From a checkpoint of a small mixture-of-experts model trained on Wikipedia.
Size: width 128, 36.1M parameters.
Experts: 32 GeGLU neurons an expert, a sigmoid router.
Below are experts of layer 3 (counted from 0) of a mixture-of-experts language model. Rows are named gate (a neuron's input weights, with its number), up (a neuron's input weights, with its number), down (a neuron's output weights, with its number) and show model dimensions 0-127. Each number is 128 + 32 x the weight over its row's rms, rounded and kept within 0 to 255.
Before each expert's rows: a language model's description of what the expert responds to; "comes after" lists some tokens at least twice as common just before its tokens as in all text. This comes from a sample of Wikipedia text that the model never trained on. Tokens count by the router's weight.

# expert 21
It responds to: Pieces in the middle of foreign names, often after L or R, such as L-ug-o, Woj-ci-ech; also digits and spaces in score and results tables.
comes after: " L", " R", "|", "L", " l", " W"
gate5 [110 161  86 131 145 147  82  82 180 154 189 110 124 136  95 138  79 118 156 165 107 167 163 116 152 162 115 129 102 165 107 163 191 105 150 115  58 103 141 163 109 102 128 127  86 107 141  59  84 147 165 157 169  95 140 139 117  92  66 121 118 137  93 106 113 111 138 159 100  74 136 110 149 131 144  87 152 148  92 153 106  78 171  72 127 145 100 143  91  84  58  68  66 123 193  65  73 133 107 170 143 153 135 105 149 158 113 130 145 102 129 100 170 147 109 148 132 109 165 118 157 115 124 131 125 109  56 151]
up5 [ 83 143  72 136 103 144  84 113 165 167 143 131 123 141 111 137  71 128 174 180 123 145 107 122 183 168 129 138 114 179 127 139 175 121 165 128  74  85 145 192 134 138 117 112 115 109 104  79  77 152 155 128 155 124 144 139 117  85  80 148 126 164 120 129  88 127 116 215 106  97 118  97 175 126 128 101 150 142  78 141 116  79 139  84  97 126  77 132  84 101  85  75  85 125 181  35  98 147 111 178 155 125 130 120 154 172 142 117 159  80 112  86 176 168 119 152 114 122 144 100 169  74 169 147 126 122  85 147]
down5 [122 114 142 103  92 160  94  84 141 125 201  82  40 106  96 116 108 115 104 140  91 155 103  78 104  97 154 127 126 138  85 112 127 108  98 139  44  98  92 105  64  70 232 141 158  91 123 103 141 129 148 143 143 102 143 102  97 152 108 119 142 142 164 110 138 118 106 144 155 146 154 147 173 111 167 158 103 152 165 138 176 147 171 127 125 118 102 126 138 118 126 139  93 122 155  93  95 133 133 123 148  69 197 106 116 128 160 181 174 137  92  88 122 144 132  88 139 108 120  78 204 126 113  65 142 131  84  92]
gate6 [151 163 118  90 131  66 115 141 148  98 190 132 167 110 118 118  99 129 128  91 138 160  92  85 124 131 122 166 154 126 150 119  90 115 193 106 141  81  97  88 107  77 144 104 130  89 155 112 143 146 134 161 132 116 135 139 162 110  75 133  75 132 127 126 167 112 111 125 140 128 157 121 153  61  78  58 109 156 129 145  90  26 134 149 131 151 183 132 115 159 174 147  57  96 112  96 127 152  88 202 140 125 123  98 128 106  97 165  76  86 111 105 173 203 142  77 132  95 134  84 101  73 129 123 159 133 158 102]
up6 [167 143 114 147 141 165 107 149 158 111  66  95 130 131 119 141 104 108  87 126  73 140 183 108 123  99 156 127 170  67 138 105 110 169  81 138 133 171 116 126 157 139 113 125 134 154 125 145 104 121 132 201 167 156 107  85  56 136  95 158  84 117 165 147 167 129 127 116  78 123 135  95 140 142  82 123 205 150 114 136 186 172 126 164 113  99 132 136 133 160 110  89 172 120 118 150 142 131 130  20 153 167 135  83 144  95 153 107 116  94 167 224 149 109 115 202 101 126 121 173 158 150 112  84 145 143 161 122]
down6 [ 98 132 148 151 122 103 113  88 155  34 193 126 125 160 108 126 161 163 130 131 167  83 159 105 162  45 132  81 138 160 156 127 121  97  84 103 154 121 168 140 143 106 131  96  99 136 159 137 118 136 118 145 145 115  79 124 140 152  86  73 157  50 175  76 119 133 195 105  61 148 118 138 147 144 145 195 123 106 132 143 151 217  72 108 131 144  46 144 149 183 155 165 114 119 160  94 137 104 137  86 121 155  98 122  86 115 116 110 130 132 127  89 132 146 128 156 119  98 108 141 137 116  89 133 137 132  56 123]
gate7 [203 134 102 174 165  96  97  94 110 162 176 143  76 123 100 140 118 176 151 164 176  95 181 134 128  92 161 153 189 152 120 105 127 178 116 181  64 143 149 155 119 114 143  84 137  58 120 119 179 140 172 138 108 127 135  96 134 102 116 140  81 208  60 131  89  44  89 154 184 136 109 136 102 127 120  96 100 131 131 153  53 143 137  92 119  98  85 146 133 113 121 167 187 180 142 160 105 123  81 118 136 127 110 120 155  76 128 137 117 136 120 155 106 125 117 186 152 126 166 107 132 103 128 126 106 114 102 134]
up7 [ 80  92 104  89  75 154 159 156 180 104 145 164 157 109 149  90 117  79 144 190 111 179  49 132 187 176 159 124 147 125 153 176 172 112 143  51 162 107 117 130 178 156 147 163 139 139 136 150  81 135 108 101  95 117 159 174  82 139 134 113 154 101 164 188  80 184 130 112 141 147 106 126 152 115 142 117 141 179 180  77 161 142 146 166 149 132 128 133 125 165 144 102  66 115 194 184 130 141 128  90 114 119 132 128 150 204 142  82 171 122 141 136 116 160 127 149  93 136  86 161 125  88 133 152 141 126 146 133]
down7 [122 114 110  92 106 143 128 140 179 136  96 131 113 110  82 197  67 106 130 126  69 163 124  85 154 142 177 129 115 122 107 137 115 124  71 100  88  93 141 159  91  81 143 149 100 101 172 144 141 105 104 129 101 163 111  90 131 111 167 155 134 118 128 160 112 203 138 161 108 154  95 207 161 134  74 128 102  89  99 184 191 106  82 160 108 154 155 157 105 144  90 106 164 124 174 150 153 154 156 141 199 183 121 129 130 119  93 146 162 129  85 126 146 128  99 136  81 203  88 113  86 154 135 118 129  54 154 146]
gate8 [192 125 121 162 166  96 183 138 139  99 138 124 163 158 170 141 107 119 142 102 108 182  58 118 138 110 154 129 140 143  96 103 102 124 147  89 157 170  85 158 155 146 181 147 129  84 157 105 125  96  81 100 201 104 123 159 122 127 147  62  98  96 129 105 142 131 130 194  59 177 156 161 144  70 114 163 125 120 128  84 161 105 113 117 116  77 152  94 110 130 167 120 119 105 134  95 128 144 131  96 171 183 115 165 137 138 208  98 105  69 187 135 146  99 113 167  89 113 107 124 128  93 115 194 137 141  70 108]
up8 [ 82  86 146  95 183 124 169 165 161 140 123 102 168 111 161 156 201 117 180  56  95  89 142 131 180 127 116 134 203 132 135 143 145 123 159 161 174 164 100 141 133 149 170  91 143 171  85 169 147  99  82  89 139 120 173 103 188 115  96 142  72 121 162 131 101 113 167 175  74 133 121 149 114 118 159 122 150  80 203 167  86 122 141 153 143 114 131  74 120 103 131 105 161 147  99 193  89  85 148 122 131 166 116 127 154  80 122 106 109 118 127 156 104 162 161 140 143 116 174 103 149 135 155 198 138 126 121 156]
down8 [105 160 124 170 122 132 177 155 129  96 169 119 124 114 126 107 156  90 165 132 129 128 189 111 153 169 140 168 192 150  92 133 142 167 177 106 108 112 127 138 115 138 167 112 150 181 129 169 171  86  74 122 141 126 122 135  74 108 125 153  81 136 103 119 159 135 145 202 118  79  91 152 116 140 157 151 146 181 147 112 195 146 137 141 157  96 122 163 105 113 102 178 162 164 120 154 190  77 131 145  90 112  61 160 109 126 137 128 132  77 110 153 153 171 100 153  55 148 100 184 112 129 108 101 103  53 161  57]
gate9 [194 140 124 114 137 138 151 105 112  63 113 128 110 137 174 117  96 134 128 179  93 185  90 141 167 111 122 152  73 190 135  43 182 124 103  87 158  57 133  76  99 122 138 146 147 140 116 163 137 155 193 139  88 132 178 133 105 141 129 131 140 141 125 140 144 112 147  88 114 151 135 129 145 186 138 144 110 146 194  79 112 127 128 100 121 125 168 122 163  71 166 113 130  90  96 197 174 112  87 175 134  60 145 165 104  71 101 123 109 117 134  66 112 143 135 150 118 136 120 157 123 181 127  71 110 113 130  75]
up9 [132  92 130 127 111 102 122 153 143 132 217 200 124  91 157 128 123 115 108 119  83 131 156 127  81  89  62 147 135 140 160 107  93 140 123  57 141 143 101 161 143 156 134 144  77  96 124 119 133 122 164 172 154 134 155 130 113 151 107 115 132 126  83 140 140 131 155 156 149 193 160 197 126 132 162 157 115  82 120 176 163 148  85  89 143 143  99 102 146 108  70 139  85 137 195 124 101 145 139  61 151 148  62 169  71 114 191 123 112  50 128 127  89 141 105 137 108 144 157 152 206 122 107 162 144 102 128  95]
down9 [103 188 139 157 101 143 160  79 105 114 110 133 123 112 135 142 131 127 121 126 111  98  98 126 143  96 126 128 112  91 178 134 144 103 163 129  75 134 164  81 133  92 121 191  63 132 101 139 133 111 124 169 122 134 137 148  79 103  92 152 126 153 132 122 180 148 109  81 118 156 127 109 164 151 161 170 126  64 125 145 144  93 161 177  38 122 184 103 173  43 116 151 162 135  82 189 141 156 103 151  98 120 119 118  80  63 168 140 102 105 149  65  95  83  99 110 133  73 111 133 132 114  96 186  93 141 196 149]

# expert 20
It responds to: First three digits of a four-digit year, such as 201, 199, 197, in dates, year ranges, headings and citations.
comes after: " ", " (", "–", "/", "===", "131"
gate0 [ 94 112  78 120 139 146 121  87 175 106 107 147 234  61 127 118 137 160 118 132 190 162 188 124 131 153 117 136 133 166 146 143 232 169 146 128  99 157 119 139 139 132 137  90 125 133 133  99 133 140 125 134 131 158 156 132 111 100 180 121 150 170 116 114 153  92 105 113 125 124 130  90 159  74 129 111 120  66 146 147 161 116 115  90 186 113 151 117  94 137 129 162  40 133 172 112 137 177 107 157  76 131  85  93 172  43 137 140 153 129 136  71 156 177 155  98 113 132 165 134 121 102 156 127 181 133 124  90]
up0 [141 127 158 163 135 140 102  52 118 115  96 186 190  80 127 135 150 137 119 122 157 162 198 130 116 178 106 122 155 171 107 133 217 173 115 198  93 136 123 133 137 131 159 139 131 152 112  97 118 105 142 192 105 193 123 110 116 107 150 137 166 203 141 107 119  98  90 103 108 124 139  85 150  78 137 126 125  55 126 128 135 117 141 109 154  88 146 119 125 148 116 153  68 106 123 114 153 182  97 166  91 134 103  96 172 100 114 103 141 107 137  98 150 188 185  95 165 137 133 109 109  76 145 126 211 160 142 104]
down0 [130  88 100 132  97  84 159 203 144 133 130 106 133 157  91 127  77 141 121 115 137 104 161 100 133 138 158 118 205 130  58 118 142 165 164 153  62 105 121 156 114  78 180 124 105 176 131 113 119 120 149 140  85  87 129 138 128 115 193 138 129 176 146 155 121 142 123 143 150 161 124 114 140  97 106 120 135 142 162 180 132 179 175 148 193 173 121  76 131 189 158 176 120 133 113 105 146  43 129 172 140 112  92  88 140 134 145 183 185 145 114 132 124 121 107 150 100 152 133  40 136 119 160  62 167 102 150 103]
gate1 [201 111 103 123 174 121  69 155 177 143 162 102 127 183 130 118 145 124 168 165 117  95  91 195 112 153 129  71 151 120 155 121 105  85 136  84 111  81 113 136 107 109 149 154 150  47 147  77 158  99 151 144  54 139  66 154 128 143 140 126  96 159  72 102 172 130  94 100 155  65  78 118  79 177 139 191 123 136  89 145 152 148 132 182 101  88 129 118 123 162 163 122 138  83 121 130 152 170 136  99 181 153  96 161 152 148 158 121  87 147 113 135 110 149 183 126  97 170  99 153 122 117 142 158 159 131 115 103]
up1 [136 142 150 121 133 167  91 138 120 137 115 102 164 191 151  86 113  93 129  96 156 117 148 188 158 135 165  96 165 129 133 152 135 126 167  93 102 106  70 113  94 136 185 122 139  70 180 137 115 113 192 161  96 165  66 138 144 182  95 109  53 169 160  99 226 139  90 152 115 121 115 118  93 145 122 185 160 118 170 123 112 116  94 158  90 110 157 139 150 155 162 136 168  68 127 146  88 146  99 159 121 119 116 149  96 136 108  99 135 161  87 120 126 150 140 119 100 183 109 109 131 124 132 123 226 192 146 109]
down1 [144 117 114 106 108  91 155 159 120 149 127 115 123 140 108  86 121 192 128 200 124  93 199 137 137 170 126 120 149 128  65 113  92 121 184 163 178  99 106 119  95 101 139 135 141 193 105 102  97  41 155 183 119 128 145 138 167 125 144 183 150 141  75 129 130 128  57  96 155  97 107 165 111 138 114 122  69 147  91 154 146 116 180  90  85  93  90 162 119 126 171 175 121  94 171 152 138 235 153  88 140 167 106 123  97 137 113 147 108 129 139 117 109 132 142  67  99 148 149 167 132 148 157 149 127 102 110 108]
gate2 [175 154  77 113 176 142 138 108 133 145 175 128 114 147 162 178 145 105 149  98 115 120  80 164 121 143 145  79 127 108 152 194 124  74 123 164  80  96 110 129 153 141 176  95 101  86 138 166 144 135 160 164 113 129  72 107  81  74 108  74  79 131 122 115 155 172  47 162 164  87  83  59 129 138 158 102  58 126 135 138 147 150 152 137 103 139 189 147 161 115 159 124  98 147 116  93 178 138 125 127 115 110 149  52 129 156 107 159 136  84 170 110  81 149 132 158  88 177  92  88 126 119 135 119 123  81 126 159]
up2 [172 176  47 119 216 153 125 131 129 152 167 105 144 169 148 171 108  82 172 105 134 120  97 164 141  98 146  59 161 120 145 152  94  66 133 161  90 112 139 141 134 156 170  59  88  81 139 169 112 139 184 142 132 109  83 136 113  87  94  90  94 103 118 132 165 148  71 180 123  71  87  81 119 139 143 101  65 113 136 155 137 172 147 131 121 129 154 168 114 105 137 139 134 165 124  97 137 171 113 151 143 116 148  73 118 168 114 144 146  96 182  75  98 150 155 136 110 148 116  93 158  78 132 117 166 121 102 160]
down2 [114  91 176 134 200 130 137  99 160 173  87 129 112 152 111 125  88 161 142 139  94 130  74 128 124 176 111 116 165  91 129 122 146 109 165  98  85 156 226  94 145 131 105 106 160 110 165 148  76 165 125 123 117 134 130 170 164 129 133 141 149 128  97 126 127  99 106 148  93 101 139 137 104 229  75 142  74  95 160 137 125 171 158 133 135 163 135  83 130 111 181 141 141  99 140 129 191 147 106 157 122  96 135 107 184 113  79  84 130 122 170  92 109 152  96 159 183  79 132 112 127 144  76 127 215 142  84 139]
gate3 [ 97  62  89 137 147 196 138 145  59 143 102 116 136  91 148  82 187 109 157 133 161 172 136 128 171  28 117  83  96 131 116  93 101 145  78 110 152  70 124 132 139  44 115 103 135 143 119 107 118 177 164 121 115  58  81 113 112 177 162 100 101 139 139  89 138 178 129 152 165 157 149 169  92  80 162 146 161 143 137 105 134  55 136 146 134 102 119 143 141  97 130 150 126 110 171 148 180  97 173 128 122 174 107 156 107 112 144 119 104 133 163 142 133 143 139  82  83 125 108 169 143 158 124 156 146 168 103 160]
up3 [166 175 189  93 122  76 145 131 184 149 156 142 123 145 122 163 140 167  96 103  98 101 131 156  91 240 178 178 106  59 105 142 161 116 147 140  86 147 138 117 136 206 168 149 133 119 132 137 169 126  62 162 180 173 174 108 126 114 146 113 136  98 136 200 164 124  97 102  99  87  83 112  96 162 117 133 104 112 108 159  88 195  97 128 155 146 145  88 142 128  91 104 152 147 112  83 101 147 126 102 164  99 137 106 144 142 148 138  99 113  99 101  85 129 117 140 159 120 160  96 130 116 142  94 117  65 174 130]
down3 [150 121 117 164 106 147 132 107  79 198 144 139 124  91 149 134 141 152  96  95 145  76 223 146 132 132 129  75 166 158 116 138  30 133 183 154 146 141 144 153 164 150  87 151 147 132 148 113  96 123  74 134 135 180 109 112 150 111 113 165 104 204 118 111 113 120 153 128 115 113 181 137 146 132 140 142 131  83 168 131 128 166 116 133 154  86 122 113 148  78 119  99 171 143 111  96 122 145  88  28  97 164 121 141 214 119 126  92  80 129 118 119 149  72 111 109 131 203 131  93 161 140 124 147 123 143 127 179]
gate4 [130  97 116 176 111 112 126 134 112  95  77 164 106 120 120 148  90  90 118 183 145 152 141  94 102 101 156  66 150 162 156 152 113  95 115 126 145 174  94 163  75 173 140 133  97 190  90 134 106 121 143  97 125 112 209 115 152 132  91 176 118 126  86 163 101  60 103 154 104 111 167 155 157 114 135 119 109  82  54  85 131 164 149 123 101 162 128 159 102 151 170 139 109  93 161  89 138 142 173 110  56 107 122 115  56  73 123 146 112 130 124 187 180  90 158 102 117 125  99 122  86 154  81 115 155 116 143  67]
up4 [110 140 157 163 104 163 115 127  97  62  96 137 142 133 123 172 141 172 100 172 139 148 147 131  98 103 195 160 112 138 178  98  80 119 129 160 113 201 193 124  54 149 202 142  45 163 153 159 165 100 104 177  98 151 190 161 117 160 119 148 166 170  93 161 167  76  98 139 159 122 155 114 133 107 161 138 142 107 119 121 131 131 131 117 143 159 114 143  92 154 160 113 123 129 118 149 142 106 164 136 133 165 152 130 103  88 142 111 143 183 108 208 147 118 123 150 181  98 117  81 125 134 102 172 163 160  71  95]
down4 [106 131 115 136  45 179 134 147 118 157 111 131 127 149 110 184 127 170 178 105 148 128  81 151 133  86 128 128 125 160  98 117 100 168  99 142  59 149 163 135 158 138  96 122 214 138 109 105 110 165 120  95 150 104 130 172  61 167 135 156 175  94 190  76 140 118 116  82 100 165 125 134  90 135 125 145 188 127 160  83 143 124  92 148 107 172 138 110 108  72 157 203 128 224 151 110 100  86 140 142 174 130 122 120 161 164 134  96 131 107 144  86 143  95 116 124  47 130 127  79 143 156 137 135 142 132 133 134]

# expert 33
It responds to: Syllables inside non-English names, such as Iz-ady-ar, Par-ve-z, Tyre-nd-arra, plus year prefixes like 200 and 201 in dates.
comes after: " ", "°N", "″N", " B", " C", " H"
gate0 [154 164 111 139 163 117  99 121 131 115  92 179  73 141 101 143 140 129 107  99 200 154 166 125  93  93 134 188 169 145 132 140 160 137 121  89 106 151 100 132  91 117 100  93 124 116 147 149 141 163 158 154  94 104 118 129  82 130 188  97 118  87 106 136 176 123 157  92 156 114 133 100 168  54 171 164  93 109  97 107 123  46  53 106 111 106 127 171  92 124  93 154 108 194  93 168 120 171 114 173 118 140 164 123 175 161 121  62 109 143 115 116  87 142 103 102  92  84  96  75 159 114 101 149 103 151 157  65]
up0 [120 175 133 100 150 136 108 105 133 134  90 146 129 190 132 157  88 131 107 142 158 139 146 127 100 121 148 140 173 145 149 143 120 108 110  89 123 139 105 170 101 138  62 147 126  97 141 168 122 200  99 145 128 142  94 139 112 166 185  90 112 103  68 128 178 138 129 119 171 149 133 106 145 119 187 147 143 135 154 122 133  83  46  67 125  86 151 197  88 131 115 127 108 197 100 166 102 168 104 176 133 145 180 165 162  98 132  55 111 148  81 130  85 110  90 114  95 105 117  91 179  56 121 149  83 139 173  84]
down0 [105 143 191 131 101  81 135 158 130  79 121 157 163 142 112  88  75 136  93 138 139 174 136 133 127 157 140  97 118 143 105  73  83 128 162 158  78 101  59 134 158 179 112 122  65 143 158  86 138  98 157 110 128 169 164 131 143 116 176 119  85 140 170 109 153 160  94 117  99 134 131  96 127 166 108 190 132 128 129 100 125 129 172  84 215 108  72 169 151  90 165 156 163  63  94  92  95 133 115 119 133 189 133 113 103 140 136 146 151 206 193 132 141  88 166 127 142 101 155 146 157 124  92 174 145  98 141 100]
gate1 [130 169 130 147 133 162 170  96 147 160 140 134 111 170 162 134  97 181 126 170 175  28  55  83  83  85 123 152 123 132 159 120  92 119 110  69 104 106 140 140 174  70  93  81 130 154  73 141 117 108  75  97 141 171 116 154 107 176 122 152 142 118 151 131 136 150 141 180 182  87 127 160 147 160 130 104 141 115 178 139 156 125 104  87 145  82 114 104 132 118 143 159 127 128 116 111  75 129 134 133 140  94 144 156  69  93  62  60 102  58 170 154 138  89 140 106 110  75  96  85  99 106 109 130 113 132 129 139]
up1 [144  94 176 144 112  93 132 136 118 112 147 141 214 120 182  81 129  66 152 127 115 146 163 163 139 203 125 122 119 155 141 116 130  52 206 159 163 127 121 120 113 241 101 145 132 148 160  91 129 176 122 144 162 105 146 116 152 109 152  98  67 159 138  91 114 117  84  94  85 129 136 145 135 166 140 123 125 137 167 150 126 175 190 119 143  99 161 165  86  90  85 132  96  76 122 145 104 138 104 124 141 168 119 160  72 111 126 166 166 164 140 160 156 162 103 148 119 153 161 143 182 137 114  83 166 122 113 142]
down1 [158 126  58 181 118  95  96 169  68 114  65 117 108 116 116 162 139  87 150  74 126 173 170 133 209 100 166 119 152 129  65  66 115  93  98 134 105 132 163 185  75 112 146 153 175 125 113 148 163 129 125 108  80 103 138 132 139 120 121 116 119 117 134 146 140 154  95 165 154 166 153 117 180 124 137 105 142 102  92 162 132 138  86 132  89 149 102  88  98 153  95 106 127 140 171 105 128 119 136  58 108 106 149  95 181 152 173 164 109  75  53  89 144 157  90 161 125 169 124  99 129 181 140  79 126  98 148  99]
gate2 [133  77 238 154 122 122 185 135 128 149 183 155 178 115 182 138 141 182 136  91 166 133  97 166  76 221 134 108  57 144 147 123 147 138 117 178  80  86 155 130 120 119  88 135  53 150 127 137 143 135  84 132 157 149  92 118  95 132 141 150 122 164 165 145 125 141 101 142 111 147 122 116  63 202 126  82 151  98 189 113 151 133 125  70 110 114 155 152 126 144 138  92  83 121 135 120 146 120  73 119 113 102 121 152  74 119 116 115 124 132 165 154 113 107 105 128 136 133 186 153 146  68 124  97 155 113 156 145]
up2 [131 163  46 109 111 187  91 129 100 116 121 100 121 116  62  95 134 115 120 116 115 124 138  93 200  49  92 138 191 126 120 146 176 164 152 128 162 166 106 115  84 115 166 146 180  92 125 161 113 105 147  98  89  85 158 156 172 138 141 100 145  85 130  71 141 115 123  79  79 100 121 169 205  84 105 150 115  96  81 151 133  97 117 160 124 105 110  99 157 144 115 163 138 118 124 164  85 118 152 110 135 151 113  86 158 166 134 120 108 128  50 110 170 133 157  94 123 104  99  84 131 162 129 154  91 128  95  57]
down2 [128 161 178 116  79 114 173 156 161 138 132 113 189 132 107 181 118 163  97 149 159 129 130 156  99 195 163 117 127 126 113 173 145  68 164 108 142 118 124 181 179 164 120 102  26 199 105 140 144 146  89 159 140 111  92 152 108 149  83 135 107 154 156 200 141 132 161 152 127 156 128 137  84 123  98 150 111 151 137 119 104 122 170 118 104 146 130 163 105 169 111  86 133 108 115  79 206 143  92 110 173 103 158 152  56 102 114 109 117 167 160 133  84  84  87 111  76 107 166 155 118  96 114 139 124 177 126 143]
gate3 [145  70  77 155 170 138 145 146 187 122 142  96 186 148 146 194 143  84 134 179  95  90 113 137  98 132 134 143  87 126 142 117 133 117 151  91 137 130 122  70 115  56 165 133 148 109 190  95 141 141  76 143 169 104 179 128 118  98 183 162 159 130 137 103  92 121  63 167 187 105 150 120 126 152 174 159 143  83 112  71 166 147 112 124 109  96 135 110 152 135 111  79 190 182  81 102  92 116 130 171  92 141 139 122 134  94  64 122  84 120 152 158 111 125 161 157 115 101 111 107  81 110 147  95 165  78 133 163]
up3 [142 170 104 185 142 135 108  96 125 129 142 115 144 164 154 165 132 136 135 178  90  66 165 144  72 138 136 155 147 142  98  85 117 137 140 154 177  84  87 143 162  75 179 107 138  91 207 118 163 127  73 158 151 109 152 112 144 118 170 107 134 134 171 123  98 122  99 158 138  69 134 183 173 131 150 141 147  93  83 103 181 147 125 145 150 142  78  78 145  99 100 106 225 164  68 112 124 132 129 154  96 130 124 129 123 144 137 142  90 153 157  85 104 138 184 167 103 136  95  90  94 123  98  59 160  94  80 141]
down3 [105 141 156  95 156 191 203 153 165 140 116 130 132 180 177  84 108 136  47 128 142 175 114 163 147 164 132 104 188 118 100  92 104 172 144 165 131  84 146 133 144  99 133 161 123 149 162  96 119 133  99 165 179 119 124 106 110 135 118 153 135 126 223 139 147 108 167 208 151 142 121  60 105 150 134 145 134 137 159 150 170 172 119 155 178 150 101 138 125 100  98 154 120 132 135 157  90 130 133 142 111 163 153 112 122  56 138 200 182 129  85 102 129  94 141 140  98 133 159 118 132  95 139 184 204 106 127 140]
gate4 [119 102 137 136 124 165 131 131 146 119 117 126 115 146 155  77 164 110 138 137 113 174 108 146 143 111 131 173 118  90 174 105  84 131 119 146 116 158 101  90  96 159 159 146 130 175  91 129  93  95  82  90 190 171 137 148  94 158 171 133  83  91 140 120 100 142 112 168  90  99 176 117 157  93 130 158  99 142 148 174 234 169 141 100 183 130 166 106 158 119 213  96  98 121 124 159 145 128 102  85  96 120 132 114 121 109 133  87 170 139 119  51 138 138 231 145 108 180 135 183 134  95 169 132  92 106 125 152]
up4 [141  98 144 179 111 136 147 165 138 137 104 124 113  71 100 103 163  83 118 115 146 178 172 162 101 152 142 125  81 109 142  55  78  67 109 159  77 170 110 111 132 163 175 134 105 112  86 168 114  85  85  86 145 130 106 168 101 193 124 151  93 108  84 110 102 167  81  95 119 112 150 186  80  94  85 125 131 140 134 183 174 131 143  87 132 141 146 148 121  67 191 124 124 103 107 139 104 130  99 123 125 117 122 166 130 102 119 103 161 144 118  56 153 143 231 153 102 112 118 166 164  95 101 150 114 149 155 123]
down4 [140 127 145 147  99 121 125 123 115 104 111 151 118 119 154  27 104 115 113 138 137  63  84 155 107 109 136 167 137 115 114 178  96 183 138 124 101 124 129 233 115 140 160 124  93 154  91 131 105 144 105 113 142 124 112 144  99 116 178 144 114 112  70 154 148 133 133 158 111  67 142 110 144 121 141 215 127 138 163 105 190 132  82  98 158 100 162  76  94 145 149 124 122 160 141 117 171  61  49 158 109 119 116 140  63 133 128 139 145 122  85  91  95 160 136  80 101 162  98 136 179 144 179 126 183 172 154 112]